Experts of a small language model.
Size: width 192, vocabulary 7255, 64.8M parameters.
Experts: 1 pick a token, a sigmoid router.
Below are experts of layer 5 (counted from 0) of a mixture-of-experts language model. Rows are named router (the router's row for the expert), gate (a neuron's input weights, with its number), up (a neuron's input weights, with its number) and show model dimensions 0-63. Each number is 500 + 25 x the weight over its row's rms, rounded and kept within 0 to 999. Numbers have three digits each.
After each expert's rows: a language model's description of what the expert responds to. This comes from a sample of Wikipedia text that the model never trained on.

# expert 18
router:493514529480467520466519541520482496482498504526485534530478509497509506524482519495503473486557528505512527493528540517490520500483492533466479502505503531500533518488506499430540441465502511
gate1:524516517498500471425417541527447492508503518493534459479481454525539533498464508494485531479504506512475481543491465519487491482504510486508489502491501499497465476467500500479462499493521497
up1:492513493507481517509518483491484491487500524503498489521479458574488495485508512470485565481501519514457496485544507500468494490498518511517489475512513498510496532501477517472494484524527500
gate2:466520504542483504519512480520482488485496508536479468550493530484498520495478506473506498523519516480493476509531516478522487454556528481523468511517502527491506474484526487469519482503533481
up2:498478485458544510501525483477503534537516492478514525457511493495530470507512504479541470497456495533495531498484501468477478514497501499494532530481501483515491529498497507502507506527469505
Opening parentheses before dates. Opening parentheses after a name or title, usually followed by birth or year ranges, such as (1275-, (born 196, plus years and hyphens.

# expert 13
router:527513561484495494485516523553462488480485496560501500532529504526518511522536539504475483493502503564494487502516497502458465485461480546492474511517477518464498510479504464456497492505500512
gate0:519513561507497511487472504533502505474527456507478463472486531508529540513519519459451464516497476553492458456508528466502454468470528505502512495527517536492496532502505476483484515493504462
up0:480520509499473465475516488512507515522528529517488492504480454517501510535532501511478505479483515527505470509505475519543505504509508492518469560511494517452510508514478481481495470494538533
gate1:514448492466436502484429497478518505513552445493492482475483522470536489511491517533484527521530487458596478531479486521563485516536481540515537518515517490510500514487505510544519505474490495
up1:487546482477545509507551508505479520498489512465497531534486462517455529537508475462549482475514480498459516479483516482496503530470504515524521477491489514507470528542507475491481537496499529
Place-name prepositions. The words of, in, a comma or from introducing a place name, e.g. "Legislative Assembly of Alberta", "in Argyll", "Denver, Colorado".

# expert 40
router:465506545493466504482525483505491509513470481574482495564475521508493522495524496480496486493515505503483533455507522497466465500518496485480507527503492521482524507502512503457493474472523488
gate0:497518485525471524485457527475528515470554487536501473510476504516519469469529536517473508520516504531492467537530490540488494489522476497511479509497489485471497493470520462519534486501495532
up0:493526495522476527527501488500524528511501476517502492542507528461530521460538535498496508520536506494543495459488517491512502499499486501504509503480517499495534520466518480580583502488458544
gate1:507517482490475462491509495532477474517484513555507443488517511552477513533530496487510497476478510435441527531466467503496458425448503474469502521514499499528519544510485494498468468498476505
up1:487518497477485489503490440529477512518458535477470503468544510488518518495513483507532527508524474487490473488531492555421494508479483475477478478532498503507463516506534479487497470478517457
Citation numbers and parentheses. Digits ending page ranges and years, and closing parentheses, in bibliographic references and birth-date brackets, e.g. pp. 177–252, 1870.

# expert 35
router:494534525478480514494499533540493483464489513518478545494479501512509476511532478477503483512546525549517469542523522509461449493484487477475514518522491506489542499494493461414512512509509497
gate0:502509501548509504526495493526489502483482464539470455481491491492487518489487500489474532459517494533490479477536529515471492456533524485495493540504458554517482516514478523506506493500530503
up0:467463501501483494458492512471484521533480501492491489502484496501504525523533451524498525522522480499499521528481535528495474511517489517493536585546526489519530503513471550511550491492510459
gate1:520494520498455500466474480531500544536541520515512502470533483503520508463528474531511477525513477468493509520511514524464480463481493516509498546575505536559453523529459507498515473497506508
up1:482494484482501506521491516467503494472471470460485499536508526508495472546471506519489540476489513547523502487485528474524464529550492527480493486457497503490505463495515518499488559510542480
Clause-separating commas. Commas and comma-quote combinations ending a phrase, often after dates, numbers or names, such as June 27, 2006 and Foods, Inc.

# expert 59
router:500498559511452501475486513514501515486498501510497518515510500503536511501511509501482501486517499593473477513521549524479459507513499500465483498534505508490496509494506474496463513504526477
gate0:512517509510525508517508482496530483504516526502521462504521496520505499532504533465503489449501472467509465495516515485486444493502469463507470457508528499499502551486469501468480487557480508
up0:502487488511512512510522491528462515498494471521471473522481509518544517499542492500480502496458499586501500497495539525498456493511513525502565478547506525487516499494482502499526520498503516
gate1:530490485542531489498485512451500553496501483507504528502553516448517502531501509479506500513511522534527504440501571478501446461501526523528534486505522497446511517476479493514517500511418494
up1:524460515503453518501445507493480551500458485513498475470459538493533486495497522516492490490492445509509503500485511466489504534499519455463500481557499512473486523525483533483474511535479526
Plural noun endings. Plural nouns and plural suffixes ending a subject or object, often before a verb or comma, such as cells, troops, murder-ers, compet-itions.

# expert 27
router:478478560507492511484518546484522463484484513537510492492477514472495489552475481519548449535514481515511467489537493503498472513525470525496508499506468524475520514509475500510485517477485493
gate0:499492528523508478458517521493508500496492522506480517503474510463476500510524512532543492522524469528492507492493500514494532472532447513509514498516540502462522513491472504523475512475474469
up0:528510550490513473515530490491551504469498519477494516514524475472498562512478531528493528491498480540467543473493471525513502551520512519520471487464533517463531470514486471503463498491459498
gate1:500480551534445492469490531491520527514486493503517514500532513497513501525495503490547511475482483505509512502487502517509487476526481528505489532534477486540522488454528548512494520440483488
up1:520488530507460489485487481478505532482509464540495506510540533488531468516481509529532516462494463498496491506497543500504504517500482535504519544493456507517527493516528533516491520469501482
Mid-word pieces, table spacing. Word-internal pieces in compounds and long words (high-profile, Victorian-style, Mortgage) plus blanks, bullets and line breaks in tables.

# expert 62
router:500500542500490523494499516524497509472502493504464475529485528490514512510534505508498500502538524550504516497481541504478470487477486569472499558511487509488495526505456498441505526500526473
gate0:446515491505548541480538516510548501539542445516566504523522501489515490509472519500517475491553511451501504487503516467502486474472459510519532531477559439483491484505524489497497523475502531
up0:474541510480528496507461508559514490531542540496485503523485475545507515521478484503536481532498545474495527449524475479509524506455478463503465505492518487475513493490560498479503530480465517
gate1:495519502553494527515482495537560494435461498498508522511454487451472489475554516548484484502506529528517454458495503486463504497504486499486504503450513474493524483491486505554518488462509488
up1:477485493537511490523475485536526480480480467499497514528492521492429513504528539500495499517531517490488455478542437490512464484494469535526476523470519483509482520540463504496534467490531497
Prepositions after verbs. Prepositions following verbs or participles, such as known as, relies on, served in, work on, including.

# expert 61
router:492502569500524514472479531516489567494454460506482508506534513512489536469492493486511472477573537506500502498493495555485475505514454523489495495521488517499514474496541473502505498497496479
gate0:487518519512497523501498514487500540523492526514414547519508524536484470484459460488522463494477438492496456486515479502501487493520489476547523544499487508477446546466526530506473489446522507
up0:492508483445506495469537501507510488488493539476512479530539507526495513537488501489523516521526518524498533517531547499500500533489505486508503502539509531461511520493480534496524483462520504
gate1:491469534507517508502506507532472508482461470514519479538514512510496526491559540461477493517482530506518486547479491470530484504478496487530450492463504469502542458508500490540486506496496515
up1:534532492524508503502453520525530522483477544463531496517497512480524461459523545548500479522483468484507486539482498501503517491483499503480536522523496543498507482500502518450482445528473474
Mixed word pieces. Letter pieces like c/C starting words ("so-called", "cameo", "Carbine"), plus "See also", "same", "in"; no clear unifying pattern.

# expert 28
router:487515555512498493499527505557481488462471487511479511525510511530511515539503516534531456533497504482493540507456556493469474523518483500484452496494504494476528473501478479469546455506513521
gate2:464479513486458513499495491513510484482506442514490477491491488483507519540486503449490481554529497477453491521533526470500516468468461520513465497499482466505494495520518514459459490476521536
up2:526526539529517523474526547517523509464461479511493493499483526443466506487514494479505501515531513497528529490503509480472490490492513476526485468497519497480509500519510532541464526479531515
gate3:523473511475434511528516499499501474479515484508464519510500489510471463491524531474501489523522505501506493541524513445484526510479493463464530509518477512469507532528535511479477517539495498
up3:507510483448550470504484487517525477467500498498490498501503511500470533518511448543490531497475504501527490515493491508513500503522547506523476527479497493510479485528462486494503483477535485
Capital initial letters. Single capital letter pieces starting a split proper name, mostly places and teams, such as Brands H-atch, V-ermilion, Waldhof.

# expert 2
router:499507568505480483498480500504480509511487495523481509506480505499532519500547513482504494496505500546495511508508551499469459497473471512443489509531457504498543518514499500485493484485484510
gate0:495468531509497503492464461466465507506457495488469502503539503484466474485474478488482518495475496468481471477518515495527492486550516488489498496519547500480477492496492497469512516536517500
up0:477493489530534489511522506460455484501476477477516474493524515498504511494487513495512529543473481482484527457452481481504496474515528491499500529509544531487538504532498548521473533514512520
gate1:499465505488466525452482491487496498489491486504466534505507524503480478478459520532525517527525561493548555525490504520495539498499466472492499496499508496494490448469505475477521526517517494
up1:563520499533506482514515509480499509485555534497451491502485474508528474501512499475476493539472455509513494493527529517521512444525542499530510497477530489493498513451491502507483496524499500
Given-name and taxon fragments. First names and name pieces beginning list entries of people or species, such as John, David, Isochnus, Namita.

# expert 57
router:480510569524489501516493523530480489512515477517472521510508517516504461515503496487491469456527488494458516496525524489462501492494508545485497514508505489473551473495526472490519503499540478
gate0:537565539511519492489529475478468449520517461503501508521522508512483454518477527476525512439511532521450526523457502477478511508484492476478510535493501523521496515521493504519486531492529487
up0:540492480467478507453469508520540533522513509522458540552488498556480493519526495530478523509472474501490516521471483508510493491453530491519490505528492496494497478467493502454494505534502526
gate1:501487533493484515482473470511526474531502535485511495511444481502508494510526475482523497491471484490495464543496462513488459475501530483514464481516451516515532506481496505421476517525445469
up1:479477543476446529524469493492487482517516519501533487481448504465502449492557429459520521497463479496527518489537506477490525482496557486502530484503512549524512474481533482473499528530469476
Table cell starts. Blank cells and first letters of entries in pipe tables, mostly election and result tables, plus word pieces like Oscars, canvas.

# expert 47
router:498509573532462509510506510510500545516472508530506484525517500520526478509550537526490456484509519475506503510521516519475504494511513521479505476520493504480514500518518487486479478497505510
gate1:503509520478501479503482452521513511485498471501543486512470502507505546480473465541457461497510492508473482522456491526500530529487481490506472433473482497489522497478510491521492472544461497
up1:531471506457501541453531508525553493461532447523490479490523492513479508504536437454481513504506520515537519469509494528500496506495492513527509549505518541525492559503499505491484502481559500
gate2:488519495451507506481438501467514529484524457465517581526465525524517523490510516477470544482510557516537505526493515502539495479482494521530542486505507509517501487467554487470504500491500519
up2:506532481508500514490518462457516514495499495485471494539541501544499501527524468496518525475468491473470472503486470508516466510498561488508470489476469512532426461507492538525496526509528496
Capital initial letters. Single capital letters starting acronyms or names, especially inside parentheses after a spelled-out title, such as (GRETA), (NEC), MTM.

# expert 33
router:504486539503483537505494526494493468498510526553504500526475497541488480530467493477509498462530515489497499503531494549500506529476448520499453491515507537487538501488477466477506543523531496
gate2:498492530498484518540525476525458512506533530459531513494481477525488527477503494471485512504497532495488546508507497451527513528463502475495488548473534465476490508514476493496487510442525481
up2:547497499485523527467461517488500494461489510521455527534492523553515515510507484516468475497484477475474430518505500455511496531540509464492495483530451536495502466501498518546496516466512510
gate3:515548568515497463512476498473477490507510476526481491486498511514489513489488508507505533434479474518502513503512475524505486508484530551454463480521517492481459490479478503470505549548514495
up3:481510476495496504523545534468481509490496476455548491534472494479490510448507519482493502494498511524484467536496522508511535499482545551511515462471486518502499504507531449500505546506507520
Word-start fragments, varied. Early syllables inside less common words and names, often before Latin-like endings: Gucci, Moluccas, simultaneously, posthumously.

# expert 55
router:482506557501483492463497520513515487462505474537480527568516519496488487510514519516495534505550530511506512502477525505515488487484510524496519484497494506478487498513507489478504500504479515
gate1:533505492522486489478509508516482505510515465518504480434522556487549502476500471455480483503476520492509522489518515492487492477504498504498471516495528483482516470521521518476511459489491473
up1:478506532496491525506474477475533489468478509496505501544490502457482496487501498543468513481567502519525483501510514502498480505521470490538529561481515476525502461463519456516502492488518506
gate2:489490474491505580474464481523477495545502506485533493499500473514521494492500550480525492546486469521475511523528496503509468507472504497467506503487466506503467511525504517528459515463492521
up2:434512509497545552509516469495491494567462518501505522506520485513539481519505512504550486492528517509487474513512493503498507529527531536484506487507482531505507485552496485501490473469510522
Sports score tables. Digits, dashes and pipes in sports results and standings tables, e.g. "W 48–7 |", "120-115", goal minutes "86'".

# expert 39
router:480500542481510502427526492498494493489481506534493499506493486496532515488533531504536502481536508513519479510483518456517471493482487518469478493516522491480487496480492471540524486506464493
gate0:524500498482509488491527498481436497506496508512492541486478461491478478521529568550490502555466479512487482515505478473477491512501507509522547455507513523472495488458448519467490491508490500
up0:439521500537534546499510492417469529507501450491529519468501480469529546511487508510516479495507538519452464508556518508505475481523534516534511502513449478496491522522475526493476501516494539
gate1:459544505455530490501469490469554519496495498531441485481526508468521497496467496516481489519539489498499471475502485561531511496500480506468468500545543535521515523544503515527482533469504551
up1:529521489526494528520546507451480502481511485511490492483503490463481467507478492484513510501497545509541483468502503469497533522475489476480504462498458469472487483506407487474489451496515515
Early word pieces. Second or third piece of longer words right after their first syllable: Crimson, manslaughter, autobiographical, extravagance.

# expert 60
router:489515568484481502485519494493518468500478495525484536529509529495490490528524513502506485502526498606515478483502508524469471492481488536478478507520490507516507508512467489526521528464512521
gate0:497487507509498497528461442471507484486508484504492491488488504504493529543503455485484505527518537485475499494470431547522501490471531528502526526487458466465539532446525459516492487518479556
up0:495486500522525491519517495509510515479496519491458532526488462512527509518481519526492487480493525497469501519515512517546458497514491490522495502515527475502478475502514511480497485481496511
gate1:536465498502555489504515448537538512502533515498520514494527519502492505489541518503499467487482514549468514516491498486504484453483474517516480476506535491491506519517516461507496469520453500
up1:541476503487456523510460513448480532495486478525523501523505493490516542496495495469442510549516509436528508506488532526465565493487476494468458465487515453516523517478529521523515513478486515
Occupation and role nouns. Occupation nouns and agent endings after names or in credit lists, such as historian, writer, actress, producer, plus colons and pipes in infobox roles.

# expert 38
router:468494557503482512462545513523529503489492490562498514527480524510496490503520500497491477498538490552493516499490511500474473483507496528428497533530487527473517511509498519476521474484505482
gate0:473501484486530465513489515518466512525494488495503519494497479529483489513531512459474461495482473497466500526506485498464501515486488547448510490527494485532522532497536495497489510500536499
up0:518502472486523495556519471484498471537505471482468477500513474502504473534473510483486483495503508448481461520493493503514519502504485505471477474549450531536494495529530534479494504508516503
gate1:522496544465480466481472527465509461530487487570518505510520497535508517534484483486481532512482517489469504535514535515495487481521504525519466506489452491491496531512482483477463515504491529
up1:504533508483480493482519485505510486472478481524512502543491534496545505543450469507467555480511461482501490517493477521508548499495479569476520506526556548476506473498470486500508498490492493
Capitalized Latinate prefixes. Opening pieces of Latinate words, often capitalized list or heading words, such as Rel(igion), Qual(itative), Prim, Territ, repe(at).

# expert 9
router:512519573515487504482523470530485502531487512569506498510510516499525524468566490521502449491540513504520466486521556491503470493503535511460488498501539492463506501507484430494488476517484500
gate1:487501514496525497485490493474505489501514455560481517482522555515524515499570519476465544451550524496531461480486542499513533458512495516494522491536503528512488505514477510491484508510480505
up1:486472465485507520500439480512522566502487501533489522509503450492483572495492499486507494528542564508543482476488482483527490501466506542528494487529502491503536509502519491477448470498525560
gate2:511499530521536529513483516513543453526485495531452504534506471473499518489530520495490537550518538505477518498499491537505526462459514484542510508511470476486489488483475461473537520494477535
up2:492527524529540505503492485500552467503486517564461516551527483472511488487524487489433545519501526497489485528519502543525561493524527474541513504476508489476510483493509485498521507541470545
Codes in stat tables. Capital-letter pieces of abbreviations and country or track codes inside tables and stat lists, e.g. ATL, BRA, CRO, DEN.

# expert 24
router:513519555503521484486472479532481497460487515531484525539500529487540495494494481537509482481500484511498484518516541505496455485444502511431491489460487517451493501530500455517517481500520503
gate0:511485501466517520491464483491575484480490483532469536470517531492524514465532493501504510489528489489521489513507541541549477471521507533472516495525523530512528507512503515522489511505515488
up0:549488497481507515509488493484473517466458489487498499495508468456521520476508504519504512493483484493514477491463489551476451482495529544492473501524457463502491440479464483502486531511521512
gate1:490477536485493519475494488496504457479532467520450523519521493485505497487507501475537487501559485473479519459486552454515497511504461510493501505506496498465517484473514568480509474542503468
up1:568499504506482497512460526500481527490467509502494489466486551530513474482491522519515534505505489494535490507497447494485521489516516511481544531501475529516471563518533497472511520482516477
Word-medial syllable pieces. Short consonant-vowel pieces inside ordinary words, often before endings like -es or -ing, such as shapes, cafeteria, tap, glowing, plus table pipes.

# expert 63
router:478478556489479496517516514578511506513452495562465528521486515481505519533536516512503498511529494568468507511555512549483463486519500506488491561534483509467498503509506511497500468491522506
gate1:526489489492488508510437485523549471448521489491479553525481496539515528492476535514495507456450450492468519547515481495480534527514486499515540503527507468537479494488539493485477520446519463
up1:535502523519501476545516471486527522525485502456498535511511505466464500520522526490473507512512486477508465465526494477463512497510550471497513507480483498493517555496509537468498463526504538
gate2:473472514494535517497550485481529481509476483495531534487531481524527513544489467480489472544493504495465484477480477463479495454489462475454493476498509469505499521494491502490501503470522528
up2:526505537489449504473484557485445489487502494534540442512500484490518478541522485498464536474467544506531520507506554520535477503463555530507461482510449524539550505492492497457493529487492519
Words in creative titles. Words inside titles of songs, films, shows and books: Love, You, Dead, Night, The, as in Law & Order, The Lazy Song.

# expert 25
router:521509508488497530479500521544482527497474482527480488495546499498501476500498477504521471536520513513524477483508519509500490504470500501442482538535486496484540516511500477453520440463522487
gate1:497488478464480528511506518506499560543474483491518518491489517509523541508504464494484515515494526523505525490505484511519501518459495502504523561504535470511538531500506514512500508479538487
up1:498523501518501484475516477478453448473518517461513508483458458488480514506479521481513509492508506498483529533464516451492489515508500472516498463472479502453483466493485493474526532502471518
gate2:478527511515450508504464514501536444499502498506531485478490499492518516565490543480504460485487532510471474496506518504491522488510484479484475506501500511546512453468541474525493488474489494
up2:492508509442462510509506482502499495461504516461490495478500521520495519520524502482487459459475455510467518488500490471512489517489503433517481510472511516456519465523485502502509494527474504
Space before numbers. Standalone space tokens before a following number or code, e.g. "Lock 37", "September 14", "tracks 1–2", "Spur 34A".

# expert 53
router:471514572500485469461518533513507528488479512511475513515490516495479499518516541470462501484489490521502494520495554526496429473515488488476491516526492490457536470467496511477511520492487498
gate0:496515551511517501525537499527497520496460519475488481523522517529467520534509523461521532481475485503503499499527527555513485521487529499521520507508479530472503506520473506476552517537507475
up0:451481460520507516499492438513502472501488500519481478484475518538492537471543465495476461489476469538457482468500483446487519503490482531500503454495519480487536465462464488500509453493516454
gate1:479498506495490494469504451505508460518502468510496506493499508483507523500495498456498522495445515546538520491469505488503473497485490517460520516550515523469514525489473498459527505569486553
up1:447479483486509466488529476473489538464496522512493500534527507520487489461458482524503507480529524494527513476490489502521489513507523510474524564539534499511500514501458526498500503514487455
Field and list-item endings. Final word pieces completing nouns for fields, sports or items in comma lists, such as psych-ology, med-icine, volley-ball, is-lands.

# expert 31
router:494534553522509486464503483529496491483489511606508479526517502558502483491502530510501478452507510468489461526514513516472438493497481490475478480508464500468495494528501501473506469486497478
gate1:517470515460444520516482546535532475523435484505498489495529468504477502532488490453509527498489513483483500508493456494529523494505456480513482549457510474489495526519542484508477516509482503
up1:497487496513547498518488507471516483475517476508510513470493514491508532487505443472467484541486526515508497514486564498493488503498502569476489515562548489522507509500482544462512527477470505
gate2:448512485502522480528502470534499521496499488554522455532496490510480457494489547495518472456511490501474468534533498571449472498501557486465519474477479544512506518495495487510483471494499505
up2:443490523516519497558550503554529498463506499521482458539487453503488440502470544488507493480508515489465499505530478534479472470515536479497495503469466534508484490491492523522463468546485506
Capital initial letters. Single capital letters or first pieces starting abbreviations and names, e.g. "(OT)" in game scores, "(EHIS)", "Oettinger", "Fyodor".

# expert 1
router:500525578506464509505504522529482507506523521565490529510454518487526498500550494514483477498533517523511470499515533519509495488469485511512514510510483534484512469485504475466495464503486509
gate0:463510493539460509486503469480504503502517512524511513489492499524486525527504534509520470479498484525472492489529503493479512473509506491489452486542500484537553496492486484469467451486486434
up0:490512485534464501494507498462489519486513496518519520490500505499518521529501499506505444498516527539466501461489527521508485474513482557514475494495540483502566483450492457504509461459504448
gate1:500482511487496473455511515513493459494495517505479532520509512521459418469521511571504491480521498501530474496483455470484518501485469535449503505533508462477476483502526493507469505528531522
up1:523483466561487512506510492489493511454443507506551498512481542502499555543485459492519501490489503510513435501494531508490506480516529489481508479531507514502506534489459560482502516476505505
Football career stats separators. Slash, space and bracket separators in footballer career tables of club, apps and goals, e.g. "(loan) / 29 / (0)".

# expert 22
router:498491567493517539475531508540493472505470513520492501523514518500518478508524498513509490477504529575492492482540505488470461517499494554486487514507469484501562493504520463461516529504506501
gate0:541466539488489491485502490527497483498464458533505483521504477460513522487492534474515514457494504520502474472528504479464509549517523457484556516511502555519479494524479502459504498524508522
up0:476469461507505497495507469480492507490518511498515479505517490512470473483488488551461442500507513526448459473519475503541537522517509441491486490527511515482526514493447500495547493496508468
gate1:483479486486479502487502526513443477529489520489494477459514520525538523488520518527486508482493496544504499475479447472477514479522465472476476528494482512485532536509481513486510508476528492
up1:538564494502487511472499536504502517486559488489533459510499480515472501469524477514503468456507508474494512490518518520514530515511503514504531467463481538503462523505511487524459493461506505
Table and label delimiters. Pipe cell separators, colons and leading list dashes in tables, squad lists, results and bulleted entries, e.g. Men's singles |, City:.

# expert 7
router:516495567510515516487513473511507466507497532552480529533498536494506534471549507480483508491550538543499516519490495484506489485479492480492511493495468529515548516492512494464476526515517508
gate0:479493531479514535475499520499508483411486525533503534551487538472527507479517521468491525519576521480510541493529500480512488480487484480510480509482507511523471480495520537492531500450514553
up0:510555546508492530532520522446508515492518495509531486545513534514515513495501515478503526475521533479504467468458486523485441508519511470531484496493458489545457496521502517508547481512530494
gate1:523506519508523476487487526513463491461505465522514476491505453478490525502459485502480463500533504471521476527447499544482528470470551508513471486527437501502481519502515500487499515451512526
up1:475495486510525498493501482535477500527479491484494489489513488505537496522522518480488470493472488518514474490477524460515506506508510506504467509490466514518515504469497504498503528465537493
Table cell pipes, punctuation. Pipe separators in data tables plus semicolons and colons, e.g. "https:", "v; t; e", pipes in gene bands and athletics tables.

# expert 12
router:509493526478485531497497513511503537469484464498511505528524486495514513519543516479464505510512526528519497482523490523495467504509514517489469494530506499489514490504506469479513449505501511
gate2:526467538490470525516461536514507489485442483509481486496520525486474471521501521531500505506499462488533552464519499490499472496457539516491475522545481496538497530522473514533511509475549510
up2:504537514491534490461529491517489485514522506516493498491495518508507493496519439439513474510503510466493457499467495511491521474522465488485502506475510511449496486505512488505491492497447470
gate3:473493509519516482502521540495507502511478529500480513496490495503503497490555499455501490473503462550471486449507508475485508505528560532515506531474543463492502502541521467465517505474458509
up3:508493517511464499530514539479481466497501532506502477481442541481497466494523532493470476482465454548463544429499455532492489503487530469495495493508477492510523506521501431471544530560494468
Rare word-internal fragments. Middle pieces of unusual names and foreign words, plus en dashes, apostrophes and odd byte characters, such as Ezekiel, Nădălbești, Havilland.

# expert 37
router:500502573479513477494517464533472537474518518522502484505496512516508484500537525490507478520542494501504504505528511508485476515462510506474480530540487503498501512512487479499481480503477490
gate1:485483528468497528540500489511487527472483498504441479554513453486436505470492502511514522512497565463545517511494507543518459530522479472492512484499479493540504465482483507518536529503479462
up1:495485496504505507484504498501520502473526515465515479508518524526482459473503479499505473499490535480480507483470500488488504513514509504467537460544555456465489510529473479514533508524500502
gate2:493504481551527543456505498492477505491514533542503535496499489478494472524506493481498469494529474512528495507488559460529520463485532518462488513492538506519491530477520512479518488504493522
up2:544499500486473556490528478480456460468488467505501481507500488491457502522480518483534502482439526502474493492504546501457471491515529513474562510501445535502485491493533495503488502488538529
Leading digits of numbers. First or inner digits of numeric values in prose and tables, e.g. population density "15.0", molar mass "296.41", vote counts.

# expert 19
router:463500562507523487468511480523529488471487492524452533528495504504506487497512464457491473474515523505527492459478513502508482424488506485438506535506495494503518510478521474523500475470532528
gate0:513526495510497507489555469496495506516522512542529496506432486489514507490497467512456540473475524519511468454494498487479474456487539458508503527463464479477492496497532476467517500494522546
up0:516450499474486482513499471512493492493439492484503505494519543515530468517496556468497485486480470500479489487503537501470518524488469487456494483482497501485529501486492502523496503515503475
gate1:462456530514517490471482502469478511453499502538483493507499520512483550517531487535548485447520461486491510503491467542492478509494454500506541529482505485498452519509497525567499536479510470
up1:500479555540481487504493508478499487495499517506477545492522468542504480490506488477508499470528499478490509487485472499495501454489480493482496501555510519485451528511536482511507442463479461
Mid-word fragments, row starts. Inner word pieces of long words, e.g. "neurobiopsychology", "Chronicle", "Cinematography", plus pipes opening table rows after line breaks.

# expert 32
router:477512549487464504466507519541471519496516499585459508538492522522493501534536537484523445472494507494460496516496511514472459479499486547514484507539476514468539511499523481486517493491533515
gate0:498532528545508521522518506501466511484482464490522501513513483504514468533472532527527488470544512466476485527471515480458467477484511490502498533531531558526498494531504443496519485483500494
up0:524488448466487514479466518481505463523530492519527461497465491512490445439482512536547519487465481519509533518511537491545514550533490470501495498470518509512499550462498496519484496516499480
gate1:482486515511488534478550522500482466489486498495492487501489519530508490444492540507450525449480472536499507492502492489492475516501529522507490508543476501479547476487412513473520495500535518
up1:483506487458430557492473514516477461497506504508526471496472495515535487473504486504494491477427452524494521513548521503493508507509531500511485518521501493490507483459490495498484547500527491
Initial d and consonants. Word-initial consonant pieces, mostly lowercase d, starting nouns after articles, such as d(iamonds), d(itch), D(üsseldorf), G(öran).

# expert 43
router:472488553486484512463540489535498506497478471567499515554505523513502497506513507498489484466489515541486515496486526521455457504512507518453506520509498499475506504531488523479516471493502506
gate1:551511504471480470474486529485458497493493536499450500504509497497487480469526504535474490528513460515532480492499484491452527470499504502483505512501487553498518495524506553489497464536524462
up1:493493520515520518523548494522521510496518485506547486484507504494522503481491453486493495550537551481545488478495522496514497534450522506487506470535541469458481510489490480490567510476497505
gate2:464493488518512488466485487495498485500486493497423498518533455504483459496476560518519467484518464530466515514462501476488494493511461480468456502505474535508495477501465520476487483501487478
up2:509506539536515490499474520501498485504516483503515484471525532477472539453531449510496538513495525512508488445506495510547496500461492510527539491511519484486504492514519503512520526511479516
Word-start stems. Opening pieces of common nouns after "the" or "a", e.g. "Amendment", "trains", "incidents", "contracts", "temple".

# expert 14
router:465498528504470525484547532560522544509519516546493493534524519511495466488528493495483466478491515545485559466480544512455469499508500519480490517514469535462523512491515502471531511467497483
gate0:468529500504547507491462494499530515524518502487494490502519471520491467495504490468469525538477473470443511490533474493552487446509530525510475517468464493474511458499518530493491507470462495
up0:462474500515500514573511524488446477517509501500526543492504504473530471538540514514473503450489510511481478492482485480524472498521453519508481494457492493513510455491503471505523533498456478
gate1:499547529530513486478526464477504503542519493494481500515516500516455548491501492504517496511484529545494531498442491498483488535439523503515507501477489541505499497526457517467503418539488517
up1:499520525560487493517544493496518508504549494513495461514554532514489506486472490540497536537458503486494529464454535477510507520501518436522478509479489535501526474532501530489504466528456503
Word-initial lowercase fragments. Single-letter or short lowercase word-start pieces, mostly verbs in narrative, such as s(ays), s(earches), rele(asing), m, c.

# expert 6
router:487493538510488538537521520532502527540467490575488510508477479492474481496486493502513479480536504502488463541475487537487444474509480490497542505536469480485526515517489481494508491522488496
gate0:424444502487542495525508531499545470500517501550476530491531482511497523533512512439460494550508465488494485466517494499493528481527466499494520495476493516493496500465491515518449453527470488
up0:453477498496489464529565510458541499524553472494455493513502464502486513526511476453498455484535481483472492439480495497498527512520480496513496472480473509455500491521504543511527453521487516
gate1:485490528499515462534526536486545490485469483477511524507530513483540500529531484514505494516525516481572524505484473438539486473494477514484520504516515469471541511526503462512499466509484483
up1:480525520484476491482486488490499479526495481488511533505507546535499512467507509506462442495526483512536509496524524503472508489557488494508516486500460509532522510479544477448476512483487488
Entertainment names and charts. Word pieces of performer, film and album names, plus words and numbers in music chart, cast and date tables, such as Billboard, Method Man, Day.

# expert 42
router:512496566461483476510508474517519509510483516462488484537510507502535497511559519474498532512502541497500476498484520506476468533483493515519476539538487535488564490502495508476516497486511510
gate1:467496495495473511523520483496478437506523522501512463502461464515488452497500530520542504508498488487467502492500517514490512455450483536510497485492526541464547485513430475539493531481546533
up1:523498459494487545489534516515535504494536470478482498469521488521509454473507495529447491537523506493517450494481496514484521445501515488461496534577469512506498524542522486533497479483488462
gate2:527483469505463534526451507501494552515484460531503503535544501524518500544479477517506504509465481484547522530482517484488515503488545481494500476464518461462520490475533501507489452495492505
up2:510461530463496491509552548453511488485490497485502460525501483505493492484515503514514469504497516492518542494524523486485534485532475504502505466485487491490506475498451535502481534469440506
Single vowels in names. Lone vowel or digit pieces inside names and numbers, such as Gaia, Jaguars, Chaos, 100, plus table separator rows.

# expert 10
router:484480555486463504460484501520489497510469495543499491525501531476471476493544498476495501510546524578508512507521525523477487493491498515467487525515490513485512502519474520500500521497494523
gate0:479514519472530487513502457487487516490502479502488502478492481527487521500479510519484474498478491475522543515515510447515517501492483496468511503545508537509512546482541470439496479536446447
up0:512499489517537498495526513495463495491503488491460479478530510518511494538483477486496503520523508529543485504526534459478529520500490500499499509508574485500477516501487523512528506500500460
gate1:473548517475496482451476524461516516501483536488485536491498553519494478583534501553495480448476509521506511543494471504451485490494522450487530480515528488551496476524509492521483497529506474
up1:481463509485546469475495512465498499478495480501500512495479509512504469452502476504484504495498496515454497513479495497493464442521516471537492501546521487514515460485471509515492498530488465
Surname endings. Personal surnames or their final word pieces in names lists, tables and sports draws, such as Thompson, Sidorenko, Cibulková, Miller.

# expert 16
router:522510528489488522494535536526468500456473490509484527487490522499500485505521501484496495516535521563520494511545516528482447507487493495487520510516496499482556507495492464412523522489531503
gate0:475508494514544545528479490480474492468483496516466532520533545512530438466520493468512474453452499515517530463463540535508489518478532494522483484505488501497523451518525436515495506525492508
up0:460538505519452489532526501499504532488498491499500489502474476517459526509484579518497538505509463500522491495488512479532516537519520541470511522473482488516502469462465552522534506474519466
gate1:470515526461476478541493541521539522502471524483493481503507524474459459520497529484513509512490476466523537506501545544477448477520503505503534560522489532486490502467533520511517496494496457
up1:507497492555577504485516477491472517481536509490484502497536509512512518477494483516463479463493514527491500465485468474521548533470510491507461468491503458520514504517458473492484478534476519
List-separating commas. Commas and semicolons separating items in running lists of places, names or attributes, e.g. Polk, Dallas; Madhu, Vidhubala.